python train.py --n_layer=13 --n_experts=256 --activation="squared_relu" --n_groups=4 --norm="rmsnorm" --norm_eps=1e-07 --optimizer="cautious_adamw" --lr=0.00133 --beta2=0.99 --batch_tokens=131072 --seq_len=512 --train_tokens=720000000
Below are experts of layer 5 (counted from 0) of a mixture-of-experts language model. Rows are named router (the router's row for the expert), up (a neuron's input weights, with its number) and show model dimensions 0-127. Each number is 128 + 32 x the weight over its row's rms, rounded and kept within 0 to 255. Numbers have three digits each.
Before each expert's rows: a language model's description of what the expert responds to. This comes from a sample of Wikipedia text that the model never trained on.

# expert 38
What it handles: Digits in long numbers. Single digits inside years, ISBNs, coordinates and ID codes, plus era words like century, ancient, medieval and famous.
router:171099148128117143184135176153122081121125140112169064130152136116145098149132055157116137143105148082178098170134139083184120152125079163108143124130069116117153143119167112099146120136178165187153170183088101147183161104118069118152104179117160118099169132071113102143094109112137124185119085160197116138145053139094121162133154096173127108121092100166146134062160141097149078108084
up0:193140142119128111161151172108158101154090035200134114148090153153107108198105114137101123122114131128130079100152114100102057088077118192129062126160079151154119088120134118140097064146143124111133063163168120157177113089102080058156070138081089109061111152060093088142162098142113115167145131163198166124087083064158131160147167113160140156111084139146148140175150149123125158082146
up1:085100127132109154161152130135087095127125164143136138152108178112144105158168166144137166149128125082169140133161146198122119135060121113128129121156135133099102148114123088117134165166105171161098166166143179095149137104190085126204133156055106107170125182103138057135080165084162125112097094137139114114061115142098115147098156146092129093115121180169112123159120091136089133143179
up2:182154119092107120154149096117122119145095072122149169149123152188165106123140136168087197126164082145146130201099127134074193100116123121113139107138179117140122132070143144070140082128168133210133151104086066162132159150149151138128096097048124132160079170159084151141122136121163159085096157079138147132138125096108131074084126063077130089164082142118108107145124100143058086145108
up3:080153132150137163117198095149127151107170117065159150114078146149134153119084127111146139118131155106080209148143163128143144138081109137147136177072121140121153207109151130110157096111167090164151111168140111166162176134121095136149162168137155134108097102164091125134101170139139142151149099190181167123135125113149140135128112129209145132125129006101128096100106127171123134075107
up4:187138137171131160139136167120156081136126141143164180103147128100075113138152108170082162137124121067149106132141172104129080110143069119078088129099106103119141095133162109115091129125078113142108228176087077097155151119106107134068049118123159120147073134124101150136081133107147094136191081172145141157106056142140110110115199153123172112170120118160100094137144142069123175087162
up5:104166162142127170177155114157128119087146168121099178132141146089137137160150103124151182144162156105103140143059167092108066144104114104098133144102142138103178170084134138114114072153115120187107130174114113152139119108157080116051161140116095136162130123134084149136066121054154151101129125124214147194086133152140125099163197154090097162137117103154110114087128121102146166109109
up6:122175114137111125115171119150114144081151090139174125127106098137115152141168088138162139156125176160065161152106142103095153148075041110087175142119116143093195158079174152082137120144156085166093136172142102158214115187113115107071199164099101144136114106145076081205066110123128158082110140148203117147107066126116150161130134105104129117126095078076141149126144175132136123103097
up7:117148189095140143175161163039084196132163074185138165122153137105152151167096137123124140142093095093125120131114185159112161134152113155091125106152136137117157145091119123109144125118132071130146092122127148111143142158082048130060226081099139136121159148138114142134073125199153124159107131170137136169137101140133140126115156125158116081123137131103082059136097121136178189143162
up8:124083115161129214117101126135137141143085075093121156081089164176143114150163155126071143070183127111155118161111166170124118160104129122143155185104056145139132135121086131127118150136041091142129128133122163105124173136129117109127125130169139081083071117120130083085108134102177102086126097111170103110163120116119130122156130090116044126138176147142216122211087147155077103122135
up9:133094143135163128122094103119117149073126115134118184141074143101189139144117129093107089151107114086102136196124133086176149124175124137105162098125110143087119130074148135063104132146167108086123102152139091116159086139132061107161122084114077122174179153130093129149153113105153155149123107057129113164147120112121130155174125122079164147134087170112148099041144077155099114147105
up10:165164154103116104134174106116109114147071123138173150172160108100117153135069133158157148107136118129091125143129060127185095125106118135053119132125108136125128103103181111152131059137139176099176090088122184181167118106109092090183079175120134110157122145114103089149132127082115130144139114133127150124108085101061132104121098110210157146143095110130122118147141149130128226142133
up11:120148092144088132124160079138110157146111127124148116152149173107145180101093137104122151111117106133118124103148112072176114078112168107137168128084181133120137076165124166131165123140135190127210114169118074119194130120101135105098082124123100132138179152083162183116154137138114126129139122127078154161144140137096103122109104085150171137136099099122168108128149154139057147155120

# expert 63
What it handles: Definite-article nouns. Nouns after the or its naming a part, place or stage, such as interior, construction, death, top, front, followed by of.
router:220092151109136064157114223128064141110105156128133099071111083141096120184103126133086098119168089098164087091080103124146077048125092137138205126130083096100129153168140121088091117175087114160145166153092126105130099147127117093122115128117139159107130147115120102148122090056133107180115151102174148152127102091127160099140184108127102145132023093132147102151180175105168087166137
up0:194111146188115112122167097123109126112041055103139102119092126088094123191128135079044108127083166124131086141145150184156102103164181130115136102136136117165090148152114109153099138086114108088156120137147108149159162114122115163148104206163137111096126170186099143172184145123187079147148107189145164154167113081138086121083143079154139134153123099090126113192148157092188127104166
up1:138117184084155150113084119178084138051132084109114097143144155115097109112146098169082146144136177171161118097130140130179108104107136128107156103092110086144111183131107108122163172107116143161171179188108111142123105119123155084105112127157114137105126138189121052172126144183117092123168095050155138099080123095191126161201156161136129161143131140120139091121158171154121060112041
up2:181116127105064184094167098138153097125164140162121153100146082183130132133139125113072077136160127150054103079099046135142075119119118095075124121113069147125105105160143100133103154141102098118135105077140119229150096142153111118175137186141134194155130151175142159145065058116129131115095107100103037110154151145151131205117125155160138187124106102119149101130188129131118098099142
up3:172068152045136075119166097125116192096096088122141101171099144158158110182145137161098077130117126129079106087104135134077129117135169126176114142102137106112150107120160093134147132138135092160087141051201078171105170153153131119145103098102105166126142072198119130128106109128071148124119159092136105136108102094111148130068127138058142135091157184194126134129118137173107164168092
up4:148089166128143134138143082171088132138138098107108175100118165112171122160043115157103122179126130118121112123121119115063158131119149119120140137135125102097125171131155107094116096128113126084156121138135200173125146117144118065134110141079152131141169092103159074107165110123106085142086137108112204115136149123118112090110093114140046096087080087096160086150108135006142155164115
up5:158132164105185151112126149075057174106110095143108126140123061094103164092138134086118111143159144093129128142134109136129112074105112107142152106231156128106140148144147153095174143117116146107094127134108122118111171057104126080142179173117116119125109115071129089124082143088101120185154074121164095138139098110145174066134147152147086107142149127095083088138180106151097089073072
up6:178102127185174122085156090113117118127109155143152110109147134114147116071083138154138213161172129143123142141101119162173113158135091185093151096093137142124085160135170106140127172131118163117163174103083080210124121130129144084048129139124158113095129111153140165098160186150156105083135031106116113111164114164146196129128202113133086143162100238107134090108064151107126139124115
up7:130156115085150134093163156107150154109122156111171077184136133118123101108109089146121082055158113132118157096182106161144155088129106189116170122168122161133149142131114189114185136164143094149143156105130139118132106182117183070103114144109143132064103135160150090095162096136151126120152078079136140164114104113169209074137153125103119093160132155105107053149138116095127097148104
up8:125082147144140110234058159108130139132107170151138123111126100105158165114109114141124175184176101109111174106093121098131121155143089134067142115107171070148197147159147142105088203142065194083127146146102135133101090099143167142153162145176188152117169134100166127070155130111098122132113135192134103109140089131138097167106131092158102141101078172148116141098098195105132164159114
up9:117110145116121105146092066157148146111109161099016166136089139158135120089070132080092134114137139138138105188103100072128060140153136153181160143137102146133144076153177183125099099102174142117112152110084143144127148082104132126102119171137155143101129147104116134115117150121158177099105150111133122124172138155117209119191139126106112182062111147140144070167132121098095165128178
up10:117076180104122083128155133152070127140140127098122132150147106103137142101123141122092132122206106118165156176113128076147144128122077158094108100112107118130114122124099115134124077116143092120069153109155193193151144118136090126066068156128141139124116139119195191101103135156089160141132155168159107148173176130115198093148154090182069162138146089169162102090118100117140110144076
up11:147100129101086124164137107132095161150147155082082152105078111164152087105079068156146116122118074126105155236097120084128116043085105194156202145089104161162155085081143147078073101068118135113087149146140123140121098070123097155098094177117142120118154176127113168119120136107103145125062127163176112108145110135081122127142115103140097121121111107160143137119148149163091117121173

# expert 29
What it handles: Abstract head nouns. Nouns right after the, his or 's that take an of-phrase, such as life, age, population, extent, total, death.
router:171089184151189050138170166126139101090124110116142109111095130120135095180078125162106146114157152103155077147094092112132123068122076125116129142131101070120127134118165120079079152138070146146161143160087123082129066130084097106181094124103137113086159218139078110108138083079137115131167131126169155129147130092157152118115161113154122170168071086144111093152157137081115138126124
up0:134115128173135188127140089124173152132152116143189107069169098125106137108129160106168122134157119123168118122099059168188136095107103065121161117140098145120073131091163106121066139122129158146077129104094162140121090150150115145142105158126098113103187117123121102046095134066139155140117136146151148112154123150192124102174117128121106151140133060157127087157119084080178088149121
up1:152075114112049178159145162106111142119145138094121114156119100119103137118111050145125151091134121114191074132177194172130067100141127129133107195161172088115140147166135123082187142105118164103180104128150138117155124076171118106156079193115113122133145136086101112126147098091140091154169183139166132141143170122169172106111154079099147150227101111124134115186089174081116084134117
up2:158102131138135112101096141153129118104112141145174105105193113167137100136023144130106133147128157066148095100080160086147105174161200114119166121085132159156183137174179117143123102122117146101170110132119064114129134120150103074166167158086129107154165111139159108130059087093102074177178147128128099133121099081138131110169066110083156186144145120136138144060186153080125152093159
up3:097091147134070146137131139128147149150171133157108101115111106088116161158101165130205122163139146172152116114149156157119105072140102083073180222093090121109175140155133124123155117127079214121123086070122086105135143084038068139091167077126210138135126127081128150146119145152135144128154151138122094124145151114177123122125118123096063178097120194147114128138120110161211130088097
up4:175158199114137122103129099166138084123156144139175130166108181112135070188114104143206171139112153187160156087156078139085084115188176127172100164100081082128138168137122137129149155123117165141113138092168089159133082130115093133132118096127096139166134147123086085164144114107149078123150114125164176137158150082153110145109115145109150157144073144060092070155136054070182124104149
up5:162157197087115155164123153148116140125113130073073088057133107169137091086138070155071121100067159166165149193110131100091154051139108160097143165089097111122126119147109153067140133128123105123170175120143114186099090179171140108159143188121134150089132175113167144136170144181137067108126125058173130131134096108209100201142149126139123179132132035118157102087147238194101144128147
up6:131194140190163074173126177128102166088139084086133108141176148117115119219168145170106131129114169159151111114116093131084096090124144150153094083117184080129128133081104075105122099122081085132151150169132148132133148189185085142133117110126113151127106157121116122049113158124147100104137121145159138144172134077090105068125140141135119164062125055155137111179093120117152130095063
up7:147102133084092106163122114101136194129121148179132139095136146130132184097086114138127118129142131098141082096124120145156182093110094071078124130147179090126130138102155095114124155159181158161135148140109136078124123131123103125168086103141140135131131148141097168125174140147099094127109163121144147112137165122206116118119075125234129155151125116112124189077122144073093172110068
up8:095113141069165109093136089077145147105148109116123163175096126131087121100131130124195099093173119124153137123105129142119135138161119136172171167107111085122112143134124115094131047133183163166135150181094156145120154119102130078136098140135153090094103132169163162072095087111116138125130141128108109112120156132137165139106122107098120182132077112144153096132116168150074126144106
up9:193154132086226082144144176154125134088155140187099074144143141104131179193120121163102156113112159126160141174136147150066153137127122191154138156119110145152120105102106157221118160125074131153145134091173121134143138100097107119132079151171086165138125191124101174107121127120124122078150098096158163137158148142086188113137185121089129099153137117123128093164131139124113151099069
up10:160096134124186144159144148065126150114135166179122148110159100146182049107087102183162121130141158045140134122145135170131119070122113115098107139065156134107136116120181098127120120122139173140096111181132119155133141199192168084171127161157171107107196134123134067127125140147096109094083120154124059147113139135147096107130122100165098153085103151131113124062087172138094175120073
up11:159110150153197159136133153110150118093133074084143131112125166099129152150063156103210139144094194119147104147143088180128042136128153101160157157162092127096159117108156147181119168091126180215135095152133181106121151091028053119179160185125097131113156173152128112133099074157151148166135117127111105102140137133149124132161157151153145159161086130152138077132126096148167143147118

# expert 3
What it handles: Abstract process nouns. Abstract nouns of events, institutions or activities after the, his or a, often followed by of, like election, death, responsibility.
router:207153155174187083162090148147027106081128086145105101074069146126124121146124152160141117141161115083147078121111137101186120108135120158157169111138117146083209155148112131100085047139124146179139153203102072085090082121105046108130118118125154053113163151143155105136138100117164143131150114145155186173140092100139161146182151092178126117140099092107122108127188122097139129112147
up0:135197131126106107174130173104117133081110122135114110171123121150132124130156116177124159117150115148178160119127143111091133149182069174159157132042188189107143100136114107114115107135118123112139136175103184067142045116152081129142107154139110137117135156148174150132167174095103130121123178137145146098088143130119117095076118089137169095099106098178110128127171180170068098124145
up1:125165130151177152121097128114084105120121170104100137153156165079128058136147072149082099153164119160169149096092079086097097105184116175136163129057130105147147103148104127159093139116123097082203083140103102148132120131179158069192091114101122127144142184157149069112116118156155137082097138123148148144176169154180156133172100141183144168115119074129146191169171169142073116109173
up2:127095130173176131167144147137158063163133103171169126101095135149136118114119161107116097118155145086093106108184150109090136095154186189134170143166125116129172081183153142160118116133140137190178089167156065084136132129123046105102120169137131134142108136112098124100168132073104134100130096142140135160186105115076096160158136134119206106146130079095094087126165137152102118158158
up3:104163130120081195079135086118158120126147093105143112176059176102103175149097129082137086167145175153163154140144112125093157130131148191127110084132130177113120151204077163104166130148114129127167119095143022107138078128122091109197146065132183056122116125165094105160091114139138162120097096077112040203129123136132121113148121099161084116121152145132078095121135119110149148179151
up4:101050087094051096146106157182086159173128161065046156099155109105113149094101136127126137158129078148084117114118137101168135136135181121180133111109107177125149155135123173089128068103125110122166151156075173061124137178082188172091117170109162154092176150116185126089120132112105104131088155093144130139150160125087158117133127164097078125079077145195122072168088177158137142135122
up5:193127093167127099105164123156112136127144068102095149127125115150137094055168092176167175120127103125116114116138112126183189162127136112130103059097082202091166156096118162132156154107139084136140093145065158186116151110144146115183153192146170060138145081130153129119081171136121089142122145138122124156150080133156127075166120122149156119094127101139184105139136124092122074111134
up6:122076102113122135105142100144065095076181129097091138181072135093129047122169151132132132104175181130143170132122103101118079172149156093189120155097124123077116120127127138153134115169073135158087147091147117222127144130129069111138120079116157119120157140163112103153118085106118110087117118100116155092150125095167150096153120092130073188160115059118161131132123159142076153089166
up7:160078129152162122105085139098112093136118149098147135126181193120171161110170127124168098140121163162102143140135144171150126086136118140104104218159136163128145162113224137079098079136105120219066144143160154140119138106079111096145107143150184092146175176127143081109106155150151117096165093163163140147138106088172141123084111136182148089148122084132147114028139067119144132078132
up8:172133146119140172158166111117119121123110133159124166110073150131107176091054079131135112135173154142082127138107131054126128116123123110131148110196090126080118208093202117132132094108122105213086128087118131177149089114128097158132157150129137164106189150139150135105155152146122089111103114129154133130139128112147112147121139121163130128143134137100148068124140138075069162070107
up9:172112185073194117156165135134145167129137134150155097173094144180140118126175178105083146091196080146094168138114143105156135166135102130166143079121181099115145113168131102184150131152169186106036149053109129192112097070152134122101166090140165150152113122160138098222146095123163118090167142107120051104113097141157164148101158116109129124097138117135165140160163064215202075150108
up10:120099097134136114107120075143105120165125121152123117141063157124146114142107156132139120119112153146139127090082084167251110103098145107105119205205148140140096161142126185116120089118092172122072123145101108145110143138136101101079172071129189111142121158097177133098125118148107165111161097155142134135063121112155116106138137140127125131162080161044163118090097088187150163071106
up11:136101111124120130106112122139168144094131135130080119100139121081104165127172179104094057107135172121112112074124149153122123142143128127103172185100094124155152176174110104103093063208108127119149118134126163119144118143083109126061107170118109162036123077169088136149121063094091129065124192121135096204107145135139116141143149136080184103177110085124181096151086150141126104129124

# expert 33
What it handles: Verbs and gerunds. Verbs after to and -ing forms taking an object, such as support, use, using, playing, violating; also some score and table separators.
router:170112139156154163145160135148092144088115100143163098081140133143179141134125102140123127114153140157119152149086113111176100079183155130109126133106112118092158102131152088120136151148083059192135112179162117117136162125092088077091090129104115098104136103151110131115058090103169052146147150089124160182152109115107131145182161105137127127098108106152172128102212115150151076078131
up0:110117141180146101130096155143118098117171101116126160141107159119160110149157193138177163126104152085108112143119153119099116134104032134167110120143141112196212085041141073099137148164116124119104070147146154187097154137136130141094193083161100161085118088088123087162115056166137159094148102118138084131078137111148112162158106134117104150130139166126139159039086138156124087131176
up1:150072188128139117097136117123132082101133129083076121151130147075134088097081151166109160123222140104150134175126174118162123186136079080140116102154110124107143127139117098092125097111109130159147172067144150093112075146093077156110096113104114127149144146119092144108069084105106119165074160106128119227171167121172132136125163121097118191114130137170113124108164128089136157128110
up2:143143147197140179158124117101156136070165063164110134130148125147124102120132096143181134160173143142169105103154158101130122113115039181132152143152182097136163094080089086109143152104123105155105155075154149140113081147105161045065134201112135144145199128146119037092126083093141117122089178137126090191146138158160147134124087115129131121127103110111114131093124163144149144180187
up3:107073137167140076099153168065121103127108126097116113123142185103076157171157177098096133144136110066079121106159131196112150115137123128183141122053112111131173134137129120152121041100114115140160134074115104132104122100097097140141160089148109114094131172135160137205130096103150132117217148128129149122102165131149192127151106116155128111116141110121096156063217117166134174145114
up4:164152103168153127152156135152120090166078139162194160099115126164128121122047145180148097103154122126088146119102094081092114120123141165121131123096092072121177110132152101167141164185129111188124146091105118109118101205092154122116174157118191121111147127117152101157128124130138120138085145121133132194136095138148163117172147136079150167110050130133156081075149140109123122100150
up5:110122123154120127133176187100127140071127162106129143043123060124128109113168120117155168175116085164129187145157148100109146109140185131148143132127122128055104113102143162105119124152095084169136165138138120098104148093161083089153136210138114126169094119136124106100098140124102066132140145130136166142148149152185126151222123122124124139147101080155189092093147103155163061055123
up6:115134243183143081081149131117108159103108126134129135148144098122082159196104142145167118151136140105166159122103156167106132051119138217137100128107082111079117113092123089101109126089119108122185111099151127114138067151132124045180098160123090121134143112141110086129107152147100192192117102084136097136070109078108122188132212161118094087103143118176143144145090123150144149143200
up7:115101164107125166097175123152096143106070152136177091071181092143115138130166113101146143101075092133077100138098166126129129153158146206155134123131158145175121094083130156159085121075137093134104141110132121103086103108066114131146100110153144080167146089128129131126138104039089120154168144116135149157093177157205149124150156172141098056161091117185147151147126115101105056111157
up8:134139095183167127167084109109107141095143095111111100144146084085125172147110085176152090123089133110151112074139095086083132029164192071143087199126134061068134144204130114098138116108123147152100089179112143088138107124092135116165136120090134173091138151140149135107104101168182152159100158123105141121167122115122129185110128134140092162110128103117132178120099140097137149100145
up9:089056160200154099147173129127146118100091124108148182112177111068121115116147109157150093160158094065086107141131134147075114104154125150120135149054094089128149136140084148133113106133124131123181131085160171118098154128102123083169196113097151160095183142096185092159146120139142123127153112106146093090127136124188114151145143138148099104097153114184121115080081168135164050109164
up10:084161164087122147146101090084101116109107180139125079141103163089149124118169154180114088142145129129162092076155098127165205056141071152088075112133174145105143079128098140132166114107109179110135167111175157083147139044133145080155119161135119084105083162127151110102054137071144169131138115122106066176237092132085137154084121102136159125101147193092091120138174089160134136165133
up11:132150128184123134110125043091120178077136149140106068134110088101122137182105126137144174186149158144122088135106125141187118156149185136132188159192112131107104141163134122150142071157121160193163150165141155115116158110119123117167123129144132149093140105136096140073153137143134095119118086131139166158172124086139069105169136145196132139173119093154166135130121103130136105165136

# expert 21
What it handles: Digits in numbers. Individual digits inside years, coordinates and table figures, like 19'8'6 or 41.7258'3'°N; also century, ancient, medieval, Old.
router:201103121124122157171109164152089066092091142099183056145118185148158137154097104148113176160150072126161117122113176128126096130131106152116096147135117110095092129104130091110178141148144127192119183202118107129169162129129086091090078201110171106119124111121158133129092092077123106117136116147170145155170116121103134160150128037135094129175131141130146084088190087108103076124104
up16:162094149139143156119169103120098115079175050153120140161112146148161158130107170093117145082143119099116137125094155160132131109130161119161146126116126094176116174113070150098107155172102124150112090115096173106121130170129102154119176107015115119130116099183128095123099121087153112074130098107093135108119180106105124118118127089177110125172098153073104101118138153131102102160132
up17:163111118150136127108067144040124125131125105148119101119106189128125079150154143138027150075148129206103164111147117131107130167120160131135116106134163173102105145093160110161088107114136105113104131104153107119110139133120069106092083084123106152078119134152111152211161148129108093147116165109136211107151197112160125120111137065163152094165160122074082100060119096141131116124100
up18:101164140215118189123120181142122116100138098079138109116139124143114150132160141160163115149138153101138230155136108113117159039069109119100079199091095110128171112140102151140104095143138120142161084145114162154082144113137141138086135062131162091149149199177096126131099120152148172090125159092166140140129177094084127153162133090115145139110128157102161136157115159148128118151133
up19:207130128130101075130138108115060111135100060127156120145076061138140088109060144125114103159110111165126092103089137055170081126123125154097158095144074139149121112148103129107131142158151180103127153120161153098125162101120178131174131106158169088077154137149129120143127104098149093158127095162120138124162166085137135107146141117156105198157085120111143111155105141098143117098068
up20:198126126119131152206085161174117114110116163133152092109091146143100100097074120181081138129135136165178129081142144104167073129117093127111118110114139151125094094135125105132146121141102163170150187138142151120148089126143104098117133196131129099121119127070145113138079145116106107137135094166121089132131087159107152164166159149037093139136163104124134136145166215086147151175142
up21:139121169074118124175113134121069167115096137128134179091152171087126147160069144157097104149139131130159141093094163149114097064055154118096110162084105210099134134129162149092087161170107181084129112163127090188156046097200079097088156138092078172131081121081114139112064099087151091186126135152163134161069114145111153162149127116134119140170167175100122110091167113110094158175175
up22:137135112074112107136155171118068130138164129082099089137108148091081163172124166057119162126136133087178151139091119138117094154131150136117107095176121213133102145125144095097146159121157172127090100136093131126096132124143110160164127053094085128091165188183103067102149115176117185129146132133089132127154175105129087141133120170099108135191070174143145067111146064111139082172086
up23:117114171106164094152120110162116118118115117117112172094130150076108138127045146134084126158123131128128130103097133139153072148153097122111072127114088113142107122070148112124135145190071134140127101107150075140108131162202093098075184134161142154103037115039160174110143100131114080161087102116118104195069119128101146168113165161169135139078073158167130132084138109108190128150133
up24:076136117088127080110109080151135122179117134146077081076051114093108080184161139091069127163153168102159150105075108131175117101134087135083125137185141129159096119136131127128102140210135111097079135129093079114216141163147108137088116057122156104045114185099092188107149107102143138126112139146161117131129155112172161112112124126165091171153101131134152140112137093135102119124145
up25:085171162187176096146121127156080168083150143197150140141114093159139150113109111076130201098139060164111180131121153098098179127139177159170187124120137081126133171136100136087169054110129164127121082135079133112152121131139146107105182151160114127124138135182169135151104148114149184103120056099137065144161090080124101096131125097131099107110142102175090124145137163141148077097095
up26:077128154117113124129096141155127120159214135081056074094139059090130146171157130110125080153098146106166047205061073114146164130156073142080094156176083095118137122155085140147161141080159159046123066095093128124098133066138113158140161117116169101061114126082162138140168079158108146144194113134159071108141086123171153166117109157181142175110164142083161180164093128115180122114125
up27:160144123123176126145145091139091183086131134111123129128092089154134099151095170124146139129171145115123145110154093130172111062090139133163068157049144132150137185173069141155101129089122114123106101121090186078132116100114141130169105186137163122137167077134163126132150153095132085163139151145115138122149165111101096094173115097152084182152182173149099140172128120169087078147100

# expert 35
What it handles: -ing verb forms. Present participles and gerunds, whole or as the -ing piece, such as having, using, sitting, sound|ing, plus inner year digits.
router:177147101062120084114165138114062085158117124106189085074135107147157142126087117122150093132106076190153145131179131126159104091209098146126086095079089114086155090128139091090134132157165071180175163165116115159151149159067107089073112142076152136104131160110094093104110083101175110185129208140161155172129157121182162152179155083125173109119110143171176119072221106145103130094134
up0:194145145097102085098118133058088111133132191222135160139101166153060121136126088134145136119167116124140112088108151113170146148155105174105157142202115095103126171177129097138136133162111167132147117107116178118115139119154103068117098153189104152119151142090152055162164110106149163042130119198152126137109105115095124184101104079091139135111072193132131102136145135151168151192102
up1:132209144118142094146073107102166093150148064125166133114148125167098071136097084164158083109125103077160168136123160095115137109154142176125108105098164105147141151071151077140132115167170143190176088131143098148145080143130106099146179129112114167131172148141129138134147164126151129124130095155122153097186115130090133116087137126069083114105153098126144115118121143142039138124101
up2:084126116106152120153084158140081177134098142048114095111106154099141124087132147120098091166108078082121176152141119193175107165173157171151140103053086131138096127079096139108139115168147094164144150106076060091098156159167109138146090131134145136129123187143102152125160139129126131161080094079137107118182129141079214142171131074137167151128119162167123108109169131169084120073171
up3:100160117069107089190110166178114090158174102133152105169123172157168089097184166134077178120098112137114148162098147172088119211118105121082142100100132149119104101121123122164139123165191150114078148126124188136110131095138105127088111114119108146113127145077169105123146125159125110094077179134154162114121142133160106132063098095160201122085044098115155138129163132171143149099155
up4:077125188086169082213149114174091162153173115130243131095145114110158157122122100113124144047108080101146153147139120164091156132175100186087151105138108109100159101171125173078104102175146126093144178096121158126118171142084108111086144163118141105121114151108107138082114086137090136163126132165119084189128114137174195119149133096125130122135083066102166105137195146085124126162150
up5:101108124183129095180112116115096084103154117108146101085145132175107104112083136109107136111093146073085132108057129107124124188139078156097184155101141149139107118144213135175073159141148137170074167116127118097138138173098126164096145133117192108131185121135183126119126142124082104144141159166142157170101141146168191092178174091077114149089112070129096086069061169045118126121050
up6:094021111166171065146110188121111130138135086057129082101157116114117139176122181130138126192137105095079082109114129104136126152162071122092112162085108078142169136190126121099135104158170093120115134090168147126081153109122097088158175085109168106100165084080199093162109049164150090120147197145133123142114148133148155163180155135131078148131125117158105166062164108186131100129145
up7:158126132155131190061159116132165100134130155149119143104098164108162175162107089096154154085130164079165165099114109126115087082121201109110112122100134138015159166138172176130132153107084127148151087107087140152108089109146155096114147135135124145170180117165155101157094086137066102149128111088154153119134170080169160135193123098109113124128151112096141120164083111073159144123175
up8:110120126208111119117125148074128119120126182076107075062174144120124121123182126110185128159058129059074126158106140159173166184120101213173180152140118114084174117127156120154103159174147136124135081130133123116111144108111094170138148129064142094143160165157197183134151116077127074156133084177171130126138144107129086109192122090142097080134154117142126183100131060144190083140131
up9:161096135051124174114144107128111109117082106162082164120064133205171148102162083100063143112162112197117158160153118159171100111104162158160156065173165127078116132086144117144179105134121161161132168135066065172120109043160116093098136155085169165103117095196169096126102091124133103127116160151132096143124084118109173102148151110103141105135101115100126186100168148120075131097137
up10:170195112127141137128158120077099125142132105141149158106079102146146132152128107144156133099110111149148170168115162069128131130189105140161158070113164144148128135152115076134083124118090122104173183159110131141174117175116120117107094135151111155108141144157073117130146125084129135139201144176167136172132123082184179115101135059089093155133107075109163000128138173112128175147095
up11:096147098084084128151053125139144104156079164122110093184153121128155101061116105134078095175138157110138126128097137116126146149170133102109104134149137127064112117092106127124140063146197113132168188172111107090107147067120121118079081144146124117121148137071092159176100157134137132108099060114143084164183124116076082128122137115131159094184154193200113126088141135097095076137150

# expert 22
What it handles: Mid-word pieces, digits. Word-internal fragments and digits inside numbers, years and coordinates, such as gen-er-ating, di-at-onic, 1-9-90, 131°5.
router:180124102121215093125080180075109139097095173154141104106136142140153125142118108149126141105117124105183120131087098123163116079129105160130124132110125164122098196166162157058070148161148132167164197170091104128182117183125106121107086063075156084095154139099145147136135126052123087123125132120166134202154047107172124183166137076161111119151092078106139124131172155112117095123156
up0:189112216092140134103135143131071087131171174155159057091087111122112109131080121105087132186142178136104145201126198141147125110135136182103113212088136156153153152088107154128113109103135174156112173110136152116120135095184069117164109128113170096128135162137135099110141143151151159072134120102157073101163119083132149155138222082169182153122067112119173111137162133101102162096154
up1:128093127128165117165120144091111143131118089099166196140129158169199155163122154118161119139110114068163126163171142147109151080161175171104091120151111160163101101083152125159107100095116160144143087181147148191142136147152094098151159079070154139158136199102087119080097069084209082173107092100134086127118054144050175125188181123118076108114125166171159132140166126120065063124118
up2:117130220095139114162154128136110103124106135161100134170134130148133150132113136090130132106127134105139128134154161117127119098132102172162145144091133163086155098142136058133203147076104078168118157067143097131111158133133091103109138093152122092131173152095151093109118154152124078102148150067163119181184103072176147208110202137130064168062070116141100110163162124040092149168167
up3:154137138146114085080143172164125068110174111124154106137098112144114131144131138103138129147160104107089132120131171144152085089128091182114115167108196187162092163088158071180116000104120108195135119152147152165142164124123116104108145170110131085097134122143120093143092127108161125123166060140174149153189122130154188096171152059097149107091065136108114137108161110136127169103158
up4:129164170108138126089082122141111076129113146124112112112156141176115110137106130154124114149146167109137084121132192170153085150146066165184149153112130132125102109134124161182092120147122137132159140076099091162081104126114100170153147177165144170161141151128120145138103055124115142136098139109094124165101149148111151131081161098110117130178151142082144081115185109100115046137122
up5:099140141119089104182122131128160120081145138069144167095102179128191121096172164156108162131136118166136148144096112111065132123130141089132130169108139115084091171067111153129219107125116107148102150068136128064150128058167128135120124159093115122133098109153158119135118123128240114112159110094113073146114140131080110091106179081122131126101111122151120144130171153114135145166122
up6:146091100095168120146158129145111121135180161145093117079166121155142122140097161152143133117128094118110121185103118089133064118115120096091141106064101144151174095125182084165071100196123143111150131123056130160149107149076083161106120102109152155153100091101146151141128106122104099161100104108104129203090156139121099096067121083171107131135135104132072140050126141096117110096132
up7:161121189105147120165054122180096185138128115122077131171156137089161096110060158083142172143150178113217145117054145092172150118116154167136074103090157161119117156077160134093127104131208125115143132189103117107156108124198101109076114132142108158141172184111111100143111146141147185117071105128102090166139109077166109069174101184158107109140125119155108089141149140141142083138188
up8:138168165132116130148123167096108097111155107128100110132123161060145126118105156122139121154108117120175102177107156127230104117193100153100081090105083158128114084109110137061126151108111107095160180172129098173110154136122112081132077101138106097149210104110084093131160148130186155082220181144117149150161109097149163156155195110138116150119113184103076059143155129105135133087165
up9:122160138096040185176109119153112133077089135071093111110135134135166122116070170147158114095113086126098121080088089079108128157081131099132107165076135130167160163118091157091074141160112208125139151153103155160128124192055116139142106130089104171078085144093170108083139126061129168078128161125121122143152114186162137153132181146154101138111101105081118110065161172129109147145114
up10:118131124127160133114164137118095090098154124126134123108086077164137164134154165146149124130117168144157134119133172163113132163099129110158082082119182200120135136106159135067112069132215100153171111101138079159163130136106133195137160152101131118069131168171087075151093146108224148138128102098150138134184098054076145157158117129130164132129128153134115119122168165114135110113161
up11:125093155087146120135133131147118136144116117209134137047097137111115162165081196108127105140105134134078113149128159114192128081089137153150116182147123179144154130138082154152114184105112118132098149064154120223119131149075169182117180067152115084093126144077107115158121147192172116146153128133154058180102088112174121109159154086116178153075091122098129137114131168173160104113170